config.yaml
n_experts: 160
balance_loss: 0.000963
init_std_qkv: 0.0471
lr_mult_down: 2.0
dataset: "wikipedia_en"
Below are experts of layer 4 (counted from 0) of a mixture-of-experts language model. Rows are named router (the router's row for the expert), up (a neuron's input weights, with its number) and show model dimensions 0-95. Each number is 128 + 32 x the weight over its row's rms, rounded and kept within 0 to 255. Numbers have three digits each.
After each expert's rows: a language model's description of what the expert responds to. This comes from a sample of Wikipedia text that the model never trained on.

# expert 21
router:168135150092120153135178127137120097094146148186167132162150096111149178158130141153122177120141112108110025106157148116124126148129169133164082124094163094158074147098137090127146142099162137158107146189055124180151168149126121125086126079168136137141081115122118161090207096072064133142
up2:172117128101153084063175134132089097169120127139132132122142108079159129118099169105130118164122082131121160138155079151078070156188093173162106178083165157071082115096062083116080123129159139142123111185152165194114159099122100083123112097099109129186100100131109132107147137136150151068
up3:157128134127124187143059156158152109091125067143128179104157158122110120102094072125100157122130118105181062128091160063200074111138147149114108187088122128112147154100109078188131141132106163139121116113090145116122194172138130142134128129151092125093098162124082084113101163135209125082
up4:129134096128101109112125151097133148124141157113109141118130103174151145142134130076058122065102073142138121090066163109135123061177151088176085171115162095109151188177149182137086224096121127185118083126064105092089140110129080147136125134146149170173139138131141103133114117163091150099
up5:147169113099090130168133160077106199137127119183101161121087114164145067137181103107087129124104109136209087149071107137177117113141125113156129103104129159112114164067104091187178086099186138163171117136100121137089098111093174079185130139148121123114119144099176124146151108140078133173
up6:127147160167118141092183126130092069137112134141122089166119157105103170102115128143143155127156128126136129139097099076181098204074115161094083136158121146121072163070142082109090118136099140133044196178188151164083127140148115113100129138116120147103137139064157164141149134045141165129
What it handles: Mid-sentence commas. Commas, and commas fused with closing parentheses, quotes or periods, ending a phrase before and, which, including, or an appositive.

# expert 2
router:185182127171129183106169118107181101075154151159117063115122145098167166134124174068155132145119087160161119107154159158143132128127123150151105156154190106148106153073174121093156161138143133107123196193163090169117137158098104088046152090145126110109133138135135166109130100110071092146
up1:125157112126120108105161111170113160167102123152078157078151153122137133128175115129119192128050085092186141124125106107111167100139129193175154089066129137145132109087076113071100159173157167106107134117155083157080134148140113149072113160115058146141120066148124094111197095114122140166
up2:114157107146101141148144142118085098040115116064095098132087139055147165111149162149107178139104034092130128119073086139158082154140130163094140124101106126218126072127127093128136147093162185136110102133157130164143067147148097152168158144118120129114146131066092160093130128132130106160
up3:106143089143095173119121187130091179076115170128189156074121128129168142119163165139132091130153099120172117092082134080142126057049118188142121114170141110063165124074085102102083152153169144108182085156083135168118111132139141161104150086166098144139165166125101109128092105126119135135
up4:164126122169147111165106148133156128170110112139179069166133125103124152105112148076113109163106141139180090140097118145164099201165129142169175111185133097098183192102086135123137094158169151207035150136114127124139179131104128141083157199146104127154101111147142096108095118124086165135
up5:115121143134075137103103127194162157122180085133117159105099131120144127129198100129078160130105116121061162085167167083081113160128067155071087154131142080085131099147190159082096109155105146118143100123134165177106206150144068127128096156121132161107112133136102096126097183179142107140
What it handles: Name-final word pieces. Last pieces of foreign personal or place names, usually ending in a vowel or "er", often inside tables, such as Jer-ash, Hold-en, Pé-ter.

# expert 57
router:182152096127141146130170122100137101163101178131149132115122111079141158124117137094105146204111144134142102114104170131143121149146170151173089176130194103140111114082127078073173141111138079070135144178145110198153169166090108108158165155134092083118068112126138189123135074135065087165
up3:094173103091132118148111116164095165114136183155139138185142155080128166105096142098053161164161100108141098174101093199131105129142131161158143087105140135117136104121124095082118102157158106113171153176163097185144173190078114086117122144104167149111122078221092135126114106115130107076
up4:154170114130119162136127110110103090126116175127159124135148138079168154143110111144135059121144094056148065125113149152118103109066105137111083170125147115157117178168172100176187150087109088045134120142105214127166103145117119148141093131163096121158145168082124143158153137211162120125
up5:105121097146101140097122082110108129104138115137121110151108082140125168074238188116118118174148081067097171173151174139099088103095086153107093142125123135144136107200107125106161155118116150136145095177111155115118124152090168106118169126107142124197110071166094124115115086088054148147
up6:124155224129206179123106125062125106110093135105126147126144122107106114175100206113162128114131141111060101133175098138114125101093101128104124086144201096131144129100166088122193204093169125136150119193112132128147124133124181169115137138097121107145106081088142080118089122121142123154
up7:186116158117169155120149157054099143079168144121070102110119108090162150135071192107096121127149092131140150140122061180152118086051119145142117144113128140188130081172113106124099192103138127140118141099112182117091160152146145096149099171119057098137128118125160167143127190178101130106
What it handles: Foreign-name letter pieces. Letters inside transliterated or non-English names and words, especially j, z, č, š, ž, sh, kh, as in divisjon, Punjabi, Chekhov.

# expert 61
router:140149143153102116113157136092131111147102144136111094133165170104178152145148172114100111179114054145152025187171151119141080178081116101152122160153159100117127184117121078084120158143130109139097123169085167133096152185058128097109176109158119129070121134158165146153169118118081122158
up11:153158198111103140161129087109128101118139122147118141130155143147146082073123198110063071149122078099134122066160164137129106129154083180155120131106201114129076123153095089158144142166116153133179128132078186103120192158098095061081158124147174123122133132074180145153154124125115123110
up12:128100133096173140110114161090126158108119162180081118102141155110146143129137148124117129143112060178185124191162136144210107100149101109103119100198140130112150178110147106123160100147127080132163159136136183121067132135109157134142161059197128088080126077095124074060106135110173136147
up13:115145189215120199111114126117151128129129184135129133094098131126133130061099168140094121178144123131146109126166128142130098112116130160159136087044107110089124155123105141093115143135162112108101117191088142182153118159112060140119121090135172139113125126105139137207059141095121049180
up14:142087149166096115129161141122080105099143139124122170184145149113137127145135133061116119163130057178177126109135186109229126106103093114141105150144155093175124162143113071159157174151196134127171176090097162115165115153128159105129148103153158169093145119050105132119121135152177125172
up15:131189093137121135099079093099068121113094134115088123158067098121127157147165053069110137112098088082108158109122164136126120125133133134137116118168145100098099066175125117123099156115163083197103190147113172164141140088135058091106132113112091176088148148112149132166146143189073090132
What it handles: Single capital initials. Single capital letters opening names or abbreviations in tables and lists, after pipes, parentheses or commas, such as R, D.C., Dr.

# expert 25
router:141133141107078128139128158096132086102133118108100135109149196131168147125139116114147110197118127136179083152171153073099177145122133108137058165112116093133066164111138096125113217114133126090129109153147073113154159151070127068074154063200097127103136122139143142104180139090081111138
up15:120091207079132179118084161048115144104142084118087129113127142119137094047122148120129104102144106137107131115138150152097131097106138104175096119156114148124137137157119156065084142111210136122095129122143076201138138155082154106099179115088080158150142110198134118086102126188117107103
up16:107124067113108046108083146091114076097148156096139100106185096105151115154156070085151097176159101142134077151148115086149141139112093084120095076174104156110104144126115100135120125083135098100193126112097116109090122175143150134128173082165064158099141113079148112146159195124149117077
up17:143172097091171112119115150139123149109187129142112161121128186103134114166113165180169150162114201152102086164142079181095142107110070138102090082177096105157061126113113068147142113141102074117091167087125162129117158132156087128146164081174143113091194096149186110142125134132136123085
up18:146126097093202141128117090164139110111070107079103139117164147145127109158195118134098166138090158138121091143165120145090199148126118155114086112088143122158146107131099156069148157119131116152148105068122155145155144107180190121175129023108037082138119133147109159111159115124120164146
up19:116156100155156143164180144094101141121166160151096156098126152118130141170115129083117116144177129164143142102171084172144128114108138083107132096137124113227149138133092100152169178133101082174119110105073109126030111157089106083068166074156104135112148174074084096141111132134170102139
What it handles: Institution name nouns. Capitalized nouns in names of institutions, places and media, such as University, Street, High, City, TV, Royal, National.

# expert 26
router:205141129135122181153229127153175144132117105183104134120131175056155180139149163084159154157119147155135080149126122103135154104132140142134083148144151073125099155089134121117120126127117135108105123137146130190116162135057075127111191106192114057154105139114138121113133097084062112147
up3:199119113125092145100155154136156137144107189103159156131116114082147156182159158111196141161170150135122085136107198098148098084064066109105103145113170138071154148134149155164096076104118135171084112126102198127134148135132073116135141090129087085173165128112094075121135085130128160158
up4:142169173093110145081192123087140144104129216155162151147109125087103118109078116102143131171147174144124126091118149125136110111126086195141127095087097139080159115133161103096173210146112151116122125121130170131086156169143100157093121116189097102072146212082142149102170126097118109147
up5:158088143116130097166152142102133152089135056115170127209133108127146143116059101163084125099115100129160154104065156115110090133115129089107109153136172117136116185157137070093155090151091132157133066072106136139176149222117108139098116142143145125140098107144140187129101180181123088158
up6:160129144093100109190166111166135172120078051147162149097129139108180107098094088126138107118159119164159055160176130109144088062129113163134148146120154119082118136104119151103133132104092120162090133073071113111113200160153115115061159096155131152079177084122105134132145097106062129150
up7:192105128144106134140132138162133092091047141087157156171082154133138106106165197149167119182127191141108115171090155097138136099119143125100158106098074188136064109144074083173118157144119109107137126142113131122203173112102127149113124082162158169116119127114147058101093170081116126142
What it handles: Non-English name syllables. Inner or opening syllables of South Asian, Turkish, Slavic and Middle Eastern names, such as Bhattach-ary-a, Kan-am, Ku(znetsova), Raj.

# expert 6
router:130132133126096119145126160089130112104140134129145056165126114123149135140128189071156100163127119154178120184114206099140150182109102130211070110077149105164130150106212056161154149077145079134114118173105140123096162136113110126087169103165091110109135140120107148128152104069088101141
up2:157155144139137134093044194134155119105118153126081092149122082136151144134131131083111118088157100167119126094059126072144144131087091097132109117158104143172119153113130076179116157089118141116102144154090113191084234113141145159076161149140121136154134168130130101092108140083128108046
up3:109134132106180092141083145079145170131135124124151038070127168104100162139101173089156097142147169122132140140136126116084158138139105146081126154080093123156121151104106155102123087155159133096076174101089118093084156203064099112175135085119097153162098060134134146121083156119100077171
up4:113118113162112184141131144173063146169113183181107166129144124142156097128146082097133079113138119123098097127056159131132129176158038096146107153158135096056121106078145108103161123096096118096116071128143154150133135168146137137132136081145147145163158083173137204188138070128097139146
up5:121094120125163093174153118149159173088094067104156097153150088080152084121183137085168174117053083078101118151087114134132144123105097153106123145134107166088114081115157177147210130090202131121130093165109168148159117139114157081104097114153104139164133087117127108083118075087113125147
up6:104127126135107133106160109170106092133061099156118105107152145107139137151179133144141128092170122126112071181139133178130144123156099073167116151164175153140097090167159157181147064129124141076172145076075137089186101140114126135095148114106141136139171051128156125069107127101079172049
What it handles: Standalone numbers. Whole-number tokens for counts, distances, ages, dates and table cells, often after a pipe or colon, such as 10, 23, 82.

# expert 29
router:201125150124115104198147212122153123121105136149097071148165093168114088152167155119124176140117120133148047143172100124104167165119151068139108124099128084186133137095120128103137180078112106090143121136123078137157170153049128103077180112143135085123160133172111124141169119119096112118
up2:099127111039123114165074220080130084159136124162105123109138132117159099138143144088106172123173158178120088133143129120150097140118168086167155103121158120153102152129096124169103143079109116111166172152123094169123093155121132131092171164126052081155104156168092111151168137155168174065
up3:185159093146129132197130133169150088154112126117076123114154140101164118176191117142203163137120165143128110136098066185084143132134117118080105131055165117135169197099127149122159140132113107124127101188174115162139132162123121129148134123193143081108129131174097086117129219162135118106
up4:088099145140092116156140137144133089118096141109117156112144095210152127111143181087155098153126147099178102118135161066169178166139143100148135087060101102130126128117149132134151114107188160123079139104048048127092164124045122125173154106132101125068189084132119136119105124087142104138
up5:162125109149123145202125163105086105140121127134129125107124090170146109228101151097067197151144097142143025125119114165148112151083130116163152159114175172178119118134075134166144222110156139100140139094132064140143144146116152160106184112141109093121137136113133093159152147129129098131
up6:188136159133093121216122174092146118079176154150077090124137106136144130146187145096065167063113186127122050146133068142155130125091151088121112132103126113127175077101099127149160119113153089129137146123116083136140142196093127174146194110110120133118152125112122072123136160078141091137
What it handles: Music and album vocabulary. Music-related words and name pieces in discographies, credits and infobox lines, such as album, guitar, jazz, recording, song, Rock.

# expert 30
router:142146169141103175156131169084152107133138162161128067135118120110132121116182179115116123141136048184114111100164163135108122122102191103157130136111198122136102095149157106073139118090092104126129163121081129116165151151119153071138223078125134068110132132138177148144220146095144137141
up2:111122120124136135169096171093173120123076149160108141113192111088130073136078127136114135142114099119158159082133148176167135056103149124179153187129122144150100145122160072126113081121135196114107102093179139123156063189105148127136197118096086037145123144160162128163123115111114169127
up3:133101170127142140095120095141088099146150151142140099142134168118123162112182118136072128093175182120129072041159089123123134192121147138151182115138189141155109116172137086057054136165082086128071181051148136102143144151087132103106125117115091176113130142133109098094123143089134117109
up4:129105163169085148120157135158130116080130159133193066132138076122138142103169180140156164139129076133087131173151160153096140117072197088173116139093124127100120104214128143087137170151132080166170129143101131113121108129125152106171159092148119134156097135169191173156152195167164093122
up5:132174138145142120157080145118167121099050071129118114175125109124148128153140070188159149117104030120153087102142166132115090144118125159130140140146209107121139125134190099090211135118121113123099165067182109107166104162118105128125190145138073102113108144145147124150176132095152105154
up6:123116146158139099167148151103123137092118151093123084061200099123219133116138136118082163064095139122112143108114128132087224101062163121150112143083142135110136114178137135152129127120084144089167076129185143157114123203156130140124138115111128125096098124107136205110146128145088180158
What it handles: Sports and year digits. Final digits of years after 201 or 199, and sports words such as runners-up, season, play, quarter, match.

# expert 19
router:129111164074109129135165158098127164124117221140166144122135080087167180163168163091141084154153089131090077136213123096148156121127134137126112123130129083133127192103171113082185166076121114131147143166143146142166126096071105107120141089151135084135117130200134096129138092101117084181
up4:157086139100152147145119173128067154088111146120054130145160101096126080148127178084180126141097121105084065105153075121148121143069084121192094193071077059184102150127095115151164106138152154104121099103095119120119129156181110157115122112141116075078110165127138111118088138160117137131
up5:189096154079109154176086094141140156099087149132137088114106058100170106160108097086108099060123127108116118097140088129165142125141153188144104129197087104195098143133152110061107188079096143152145079167123151098123091105124077156155149127130117159112105107156150125099180156166154101114
up6:127095196132083089141097111077101129119125172132173109113112166125104155119109123044127082134146098127101138142164093066157059162110135110136119096151116131118081140151081111172140157103122126100112143118046173136159113131051089151116080102135180088139173100155095162152134112057146109156
up7:121129184151095153142145125179118148125092193200140140127131113151110083103121144114101123134143100162098126088177021152157119140129124123109120139108113104103144127065142103084142161102152146153106092121163160185069183194140145158172120124133094084064130156194097125133163080101137107155
up8:103110165121117143080164113127110124121152130161166132078091109063116188110134160169129068164133092137130124069094137139145130096080112101102122091163161157133153130107122124148118180146194168116181131201146104163152145163051125135142106056132153121209140151156111143084174099169153144140
What it handles: Word starts, non-Latin bytes. Opening pieces of longer words after the or a (del-egation, bel-iefs, publ-isher), plus UTF-8 lead bytes of accented or foreign letters and table pipes.

# expert 3
router:133134167130105132103182159147160102120153193132130117126160171093145172190135163118156154149114089142133136144146151120133107202132140079170083180155140081141149155132133041094091125094140102151095168204116122133181165130113069134133139075177128062139104123163164143078158099106120146151
up2:158098111127108094176127121118106168112103136117162070152094154096145123119125141116114209092110104177139136182100164145207135123124159084149143067212153067103183144121158141178152126112131126165171112154119094087134114167111148196150153115168133140178158142086165122091110114095082129159
up3:180094148122131157128137125126176068179198139120110128141150129130101115123135199154221192113172108131096153122134146138131158118159122163145120131144108132108147148092144142137145179092088152127060136085098085086119128115121130168161127114134153145202136147143147173091196110056081182107
up4:168130119160107072085098077106077143128185122089108162155123178086153162085130143128115166165143066180124162104100135094172145147164130191180099156098069088130109103140065135154123190120145150109124142130080126179153145106134110106143146097120184141173133158123155166148100101135118201097
up5:143138113124143145120102171175112115144138142130146122170073151115159075084175143117127108122130097077208179169120126151093163117139129176075073086131141136075176168108079159093110121066106114127099063073122094089162092182124143112159122071142147127140053147104160104128124107168133154121
up6:096151136141128072117064159119206130150100101110096120132119093049162110175083107127185125108133165125075128083108174115089084156149167053193143113104119116085125164126123078123131147174099134092152098158137099090134113131092127140169144119172124067153136162092110135094181155096143102109
What it handles: Clause and sentence boundaries. Sentence-ending periods, paragraph breaks, commas after introductory phrases, and subordinating words opening clauses such as when, because, although, where.

# expert 35
router:108124152071071169130095135095129102127097115106182112121107155099123176191180166137109133108222118124118102163192181113115112112121161114158084144116122115128125205133127115088135154105184095117133117154113173171171157169074090116153203120146079105157088102154105103114135087102146131137
up8:175120166161120153117110153084128129101130186118091080138126148109099172146173120085090079117141085153063157144119064152082093157101149141135125149099190154096157107176092122128174181135156130094154133123116129130133157232084153168111118152111170078107141138090073108174150102133146161147
up9:136172127115123167117130164151104173135162177170102119138183135141165116179232144122127094090133118128159118173151124203146117103098123120132129155109104146083149151092138155109179146121179183106104081192165086163145109139132170149191098182139064083135135107110137085155149150147138100103
up10:089080106120083159117074168104099132089162148130120121150097173079156133154102126176100072093149041162129113110133096145140133132121141133158138134069143137107105133145151135107172221113111119099105103099131116145128138165089127123170171074050117088132137065142115145146165055127168174107
up11:139086187076137134087107145155117128082141109074125178135105180072151137144173154133080164112140198170124134187157164115143151097117143110097055133172130145152164157116144084132133106153116115136134227148130111177137123128122069094148137162129148142121079117120159078082114069121159158099
up12:097143120147110213079084114098113127103070142096147132106119139098102156126092111115112030172153201105122128141201135123144133143163131111141118085062080141168108165111167154128080125110059142161124087125125152160145123106124126146155135123144077103156074075129142172097134120066105106109
What it handles: Lowercase word-opening stems. Opening fragments of lowercase common words after articles or mid-sentence, such as sec, dep, doc, anc, ec, completed by later pieces.

# expert 22
router:168116134051107155167200132111117073107087165173177063112209142125172163144086159098129144154118136133167108124149173156134108094119152081171100145148126112144113156090164107150152171129121141127066182158103110140135162147103112106127163124132117123102164064178134138089178125060149116111
up12:139103142098175124166190105093115091141140105121116111102166122124123129128091139114062125120133144152179083131151134153107145073119168151223170085090138062116114094089139141157126137115163129078101171184138082170133191134094166075118137143148077142147150083130126089121136143067198122107
up13:094110147127143121131109077139043152111142132170116125150099128095163223127172138108125172081117094108136112158124125117110171089090115083120125149099134089181073135084151082169132155166114105148130159146178131123098102087094103103062122093154137131098204086162107181119121173080155149105
up14:146062096120113114156160134103132088121123110102051101178150123143124142097121172134125155132088149110074175122128138123121089143117156131169066209105153094111091116117167142113082120136051174118043089141104099145111183123113131161126187122128117130104124160143108159156123212158117168164
up15:132111138125140088138145143142116115075116122078132094153176095125092124152109158115114133188077134134164163072158049102149091138112106122115019183086115094132099099170131106202093159148165143112095133116130134110113095096146142098183187121130127102141128084097082176101164168110108172131
up16:101150108123112210151114088095133152083087080186115088139079111079202125136107123125108154124137115212104144092159151094157135055121148114122170104163048132155158098107178118154166127146130142110142166129149136149107051169125118125129192148151109128136129129128132117142144133190100187126
What it handles: Nouns and particles. Common nouns and adverb particles inside fixed phrases, such as in order to, finding out, key part, bachelor's degree.

# expert 60
router:137166189115067183117134113132209106116111124110110092131170097125143098189184119120160132167093093091141094135169155167109152134089131097148121152069119118158109111035134048098123187090097118122150108167091081131122153124098139104116199156179128113164120133116119159115145099106128152137
up9:168120129124147157103095130098097209088138139113056079182126163153112107095091116113113141179117137115121077105139154115135146147120180161116071139096095121110154162116154074127130094104161178132118123137075138161167129148109158154103158080133160151179130083087044182138152179184163110149
up10:112135150151123132130179097126136088114161126122189104117178133094099127189146126134125148106132108055165206140123132126151162128138162122163160136068066135167151161118096120102099126065096087104126132152109060096105085140108112126126180131180076061096150082185072149134131173136147152162
up11:131156105102130141109112093168132167099105108091096137084172126036138119187176136145143151115069129144039116147080151116149189134116123121126130105179099122081133095079157140149145157069145118188185165174120083139104136094126217110127124126154087145131150093107106159099132132097118103140
up12:182142153140107156125200119125156097110061127126174115176112128128149071141155145178181143135123145098117144170093122129105091120112070086147129164135111109093057172071166093152166152088094108183108138144148129143149128064135100155112168086156132062161157094123077165128103162100094113090
up13:172087117135123129113099154149202104103082147138145150156101091089135145117120154134142123145130140161118092119080100125093156128110141136115115126104137139023158112043150098107135129087128105135127087135091077146143179071125076181148155139174114113122053112130134183182093197102143149177
What it handles: Common English stems. Word stems that continue with a suffix, such as inter in interested, per in performs, techn in technology, develop, produc.

# expert 16
router:161190170134092180123183173107191116104165161118137137176174147097150128126154129124117135186135100127159089149134177109157148175139112077162114191118138100133120210119155117094122166095167108108161121120122069146190155143093123141131121111131097131123074176168154140139194095109097123190
up2:088128099140122084161108136143135116136112144138148123117133174119180159156128082147205212167192148132168085123127124150141086132141131144059074167131152162135122095074101155157154078149133107156100136136054179111114070102107098146148119094176126146118072150153118093132137169147173064138
up3:096136162172036052127160105138159129046163183112120150166090123139137107135131118144094140158133089133163161134176124117159098100123121125164105115136129107138175212124055110152048153114174130138126123109073142129144120112110133165072141088155122152149134080128146101148059124112121142161
up4:129128109119087164154094142128099177185113145160076185159103125094099143117158148125119139170107124116076120106131099102081131147128168146076209113149173135140134083196162151185114099141149101147097097133115148152123130142154192145154175113123147156146052122087093129064100088099188142080
up5:179184154184124161122123096137124101091144126168140120125174106166115155100120086140124108134096164104079080151103065113121130139167141191135164090134112156114194079090159100103130149107094086119098103105087051160089150161090191189120128094079164152145106125137127124164127114065154101157
up6:091121186155173138114118150111121140123103159155112171105213136136070203141125160080078148118112119119169109131156135109103131191154093083158108194087155210174146083044139087120124113104143094125165165146135147115106138144095100122173099151124113106127109142097128133184168150096118105125
What it handles: Determiners and possessives. Articles and possessive determiners opening a noun phrase after a period, comma, heading or preposition, such as the, The, His, These.

# expert 42
router:202179146088119135125157184147152109050085122169103124114131168123130159159148186071126127146158112138122093105147168129189160202124120159147079151082148117158141137106148062101087142118147110127143172139134139188144134170058143119115125096124121137149069131130142172155150140121114048156
up9:098117142136159169116144093154126091121061143123162108114105113090123105069087157125131217121177091123132074113112162178117144159108114154109113171073174153178150170126095059118121124072132083079165115108098112102180137164081168138107117099100156128125166147133116145141179135089174067145
up10:091144179115132151136162219136120123152143179133165208214096143147135119159061159084138139159158099185150133116119124112147147144106144147163141129126124113143063086148151095169111174115070185119171171216142119150167128130144132114121135113122154125171166174151119140122105175134111111115
up11:133202134138141176088110135153148151152113131127118182098069165068141130122132174123143154136108125172161150136171166119101185147117117181108095090116139171126140130205096118103053178127118128090083156087088165149186181096145111080100098136170146105115158101108133164163111127130079073125
up12:181098150100073183140124128117087080121131089145096172111096157157129142141119164074046151123124106064167162120140194109141116155083092150147111171094098094135116128117167112122118158104150117068105098114181088123201127121044165104099148095137147160106170104143121111136094164104164115112
up13:171083109118125145141129148147134160145143109087145185159115159105172110119088107081134140114215213184090097091130129050179132163163153129153136145078106168157106207109100110119094117099127131160126180149171124162148098130132114107112130147146107129161110120049105156135164151086120105083
What it handles: Copula and linking verbs. Forms of be and linking verbs after a subject, such as was, is, were, been, became, remained, usually followed by a or the.

# expert 41
router:138170144046118168098145131087173086090153114124139121116149182103211123119150159111137146200152125132159099098208169103128168149118134086156058117161156090129078151094165115120062140147127093134141152151128075130147151168083118112133130118144111123075121120114133100056167110094111127161
up4:173114182097109134109165143158151114123120152145154077054121185126176145168136193059126181184163083154125051097126099160118136153125114177128148098155166144123138093157142088128125137125160159084118151159138126093100129144154142187132110179135129194100103141101136160140172120131186069138
up5:099125106108098109155152092131164095176089169072120125086175073135161147090165124107139169160078127127167150125155144175141115124152120129119130057181118135124139211151149109106140067150087151155171161076131121186092109135138095087101154124071120166129143203155168119125167084124105166152
up6:117134121101137097113099089209127082140126089148121124114156160100169068159173190079192136130154130139138086124171160112187103141164132086072138103179133118206163125112157189130045136145150116162126144113142109153139114171123115115140171131154061118124131130094125108132104103131152131205
up7:185193157117141123088143123199158069122173126130134147120135155171172158108093102192098094191127119116166108145149111083184163164190094129109099139128185135113069178170155152140130124114126132092108111177160122132130179163113165142141134096128108188143110120123129117097155090201174135142
up8:161139154158098104154139159133119117110161144084167138118113112089150091135173152103177160103155154105120114125148137094124093104097127096069115071125205128158139134125107178142146170130174176183176099150104116109133136121130187155232148116164170087087120079073083093131133082084139105159
What it handles: Noun ending before continuation. Word-final pieces or whole nouns acting as modifiers or heads before of/and/in, such as building, water, construction, -ical, -ation.

# expert 24
router:122167128071124197102148173077210130127103172123179149100175130081156150215132179090133134133143149116093076133181103106180146116134127137147104110127123108070096155133141071127140143087114126100146161136136125124149164124068128124078139108118132071171131142162126107075148088097155089172
up4:130117159075162136081074088083145146118103137121165091129093093127187126164104166135130147140145113118166136127150186136157169082134202110076102120106137142127134118139129141160152115122152181136100085166119160092132100108153121198152208098193123136144203052134169133160141128091093140164
up5:119141101114077112140138136138159187105116157125160074147155120052203128167144182134097132106104172102119103113152089101144148070112187149106063075182128169092120158123121087123090142162182149109139159129164129168121139143120119104111103166140153133071187091141125175068123141178133126178
up6:142129113123072126181169138124101142163143137095170116096082156115130119105109127101149084126121149120111127129177160085095100139136111093133158177059101106147135200140149103119127097191150167149113094149178108141135038137129103182053143149147181142165116051119142119123074096093106079165
up7:169115166104162110171105118097148118129129159156086127116179096113132147130089122093242122120139156157069079163217093127088142100086117173173118088093121169131140131122135040086120167114099139092127143127157116100102135138119104140141153199133102159113117172168163093129120085139137110147
up8:162102115149085148091125143148133128085071164130178123117157146044153095171133152123116148103116191132114150112134129057129119115089136146096093089137104170092054193093129073105094118122133129129088065155087140126182141106122116097106102116148151101147131123136159131106073059107200129082
What it handles: Non-Latin bytes, word starts. Lead bytes of Thai, Korean, Cyrillic and Greek characters, plus opening pieces of English words such as sur, rid, infiel.

# expert 47
router:178166130130120190183122130093147158103135153133108114144181151106137164162185110109117117168195104169124104132169189097128098122164123101130121163132143141137076126092160055140144156119111140136129165136126148159129178118073121086083121098116062124117142135159164182063186108047116087145
up8:159176121086137182154153044178125086151076152110111112132143215111107097139143138136144141147160119146144105093164116072148103163179109098129077158116150121091131111178124076159084146118073128141133172108076166152130144146115115114183114128117106130088069128132069134106165062139079128161
up9:133115091103138132137192155135174136197121160158071174162163171137067132138167065097209143161125169130103085131109107151148138138144152123159076153082130130174146103146121167152149103076179166163079169124117090165192116133175134171147097131111070148115138104157097103116146103157116118141
up10:108183085113160123106151123091114118102160205117060122107192074114113101126157041063094130164184122134128144094131143085106151080127097130163165140154130121104124144153140121135143148096143077109152150147178168152104061098110146114161151113165125146170134110075154113157145097103131194178
up11:096140101151101103113122115074147121047159154118113194056124155113154106146135131102087158161161064111100178086133181139107097110134132140125118161107147136101125094097103128170100178159140131109118141126139187077116072173179122114123108119188151092075173065151142111157150147101192148097
up12:157078172165197054132148138105200130128086200100098133098162117116115158146149177069169167146160089119122125116135141128126141134071063110101122097112162099113091089160133101069111149111100183127158097118116126123126130148159080138099099188104114157075157114151157112084125151099156084146
What it handles: Determiners and possessives. Articles and possessive determiners before a noun, mainly the, his, their, its, and possessive 's, often after prepositions.

# expert 52
router:126125131125144179128154167074182084104077150140106120157145112140162107166180126110089189151117130090114096148173151112110107127129163115145112144094141126158087153057156113123119135061103104112157133148114115117179154097094054084129221104176115126143082073164131140146209140126136104164
up2:150152127201146191190091187144173139127094106150134124118135086105144111176120107114160161104141101149114127100167100133147123140156117096152188155075148186073133151119179117146143169124097158157152140169162117172147162145072109170164131126151123149085107095161121158167163233142122097123
up3:182110136120074170157097136147177148112109201061184132161158142213143142149095152178091137147146086124094110140146155160092126162079118099153129070109109147072104125072146087124091073159113088142113094093120140155162133094155092144148154153166150156175088172158121142111146149090135110145
up4:101139168124181174128099163200138169061119134152128140098073100110141138126117112093138151130116125147127183139166085113175105160129156090111146086091123159171140079082121094148120151060106161125145181156107089115077084175087158085147174166151084083127050104121095139125127091097126141118
up5:155102163134165230089125161140084137126059150164113163098135166136084160172138099104140125140184087144167121085201131114167132150133090142097085104079127117131113118146113100066128148099110103144109131125152154142153084125097136126181119128106129153051094051130076128169161127145112137086
up6:098171120172195163097157203112073123123091181079140129111167079083107143153124086106145112094139175109146142124131089174083089139141123133130145118068143125127119120118086118105113119067105136140139097139141094138123119127055107142131110068178072093135120181171109116136170208117178098122
What it handles: Noun stems before suffixes. Noun stems followed by plural s, -ing or apostrophes, such as list in listings, album, School, film, town, plus possessive apostrophes.

# expert 63
router:179165138100138166162127169149122126116160144102192132123120095074147152140135171074098145134113089164117038181197190121143134128149133096196120151127135116129101113126088135144135149102090122116147140139148159186111155162144112048072164066172119110119112086162105160088130109083113106157
up2:130094147130134179126147183115094148156132143133167126172153116156142141133162146142110128149173160087140030190096099108168132112171121108171117140151103124133106163050104156086149103110077135105178152135107170133100135174064148106141159080202155167065156166077094133110133139098144145134
up3:123119129183070146079132167140156072161144106108119099100143126108151073170132186151111168137087129126083121066124126126190085150033146101133149117147086165093138088086147139109067104136150142137185122099136127164178165118176112100154085160169098135095128130081100168072121150134116101139
up4:132115138109129155122133150080044139104095107154186130109098180149162127076100118132120136168145117160161174177115151096142059116093076105098122177133133090097095066097125116183082135137107178137112153161102100129119108070149159099125145084182154147077149080139189113173130091086120093130
up5:056103165122116125140096145121171128078109139107143148119125071088127156185064121128096188101175089163147133118151135141145188131161102126193150115058103138130097111158138103144197125135138063134100138124104100170098195122196146101130159140118151140093125137130158212137138157112145175145
up6:062090177158110075168117141098116147171095125107135115142074139073150095113111168112121141209078123131116086127170142065142082097174121095150088145165086125163169141173103106148113082096087075159120136068119163129139157073151109108136115116160116109080065098122125121144135109099171161154
What it handles: Ranges, scores and dates. En dashes between numbers in year ranges, scores and records (1940–41, 6–4), plus month names before years and other numeric separators.

# expert 53
router:188128174123060136136126139111125077111170166138099064104182100126129164162094196115153127138118098172169084161135136119184135131108108143169067112068149145168144109138206044104121136094150077120141100173100144130118163135119137123116151136175120092130078101170166141134138119074140120151
up2:124108118064129094137168148151064105147107091163147078112119079095107179129184130144205140132081134136125107128112138135121138153117130138135090102073147168107134069147084064109169129080117107139181150166102129142153089113096131067091143164146125052141201141138155128153082174081150116110
up3:080145106131151082154150177139087217157087218164192155144152100151120130144153144171102130125110107148108113172133161113142158084132149091123092145089124094152187112111158091179140094095138109122122100135094134153102087158115157100175138113140104135074077049132109119151089119084122169162
up4:087146194122052109117134102117142149136169161139092101153100135183150154096178154139099126114148086124109118132167150070124207152081133143162083087084145074188144080128162138086105104120121179086048092138107157178094134144160134136119086112128185116115114121122104166156180124111138118133
up5:109103129118190110122109091131113062095040142085076133124140134115153146098215155091165114136130107150130101132136097094129142177075098148189105118113108151103199135154114070138142099125082139113097124132094176152062165115137183113153154081120137137136094060119116118123144103106160182116
up6:114101112049123125149104125093160083098143105165082157120119067086158185122044168099128186113105155111133105148115122110152135106041120149159126119104173125160145131109196092115126160161119162136097173055119121144181131144071123163139129126130126112105111145130161069103136118142107201097
What it handles: Final digits in numbers. Last digit of years, scores and table figures, such as 201-0, 2-1 scores, 185-4, plus some verb stems like el, equ, oper.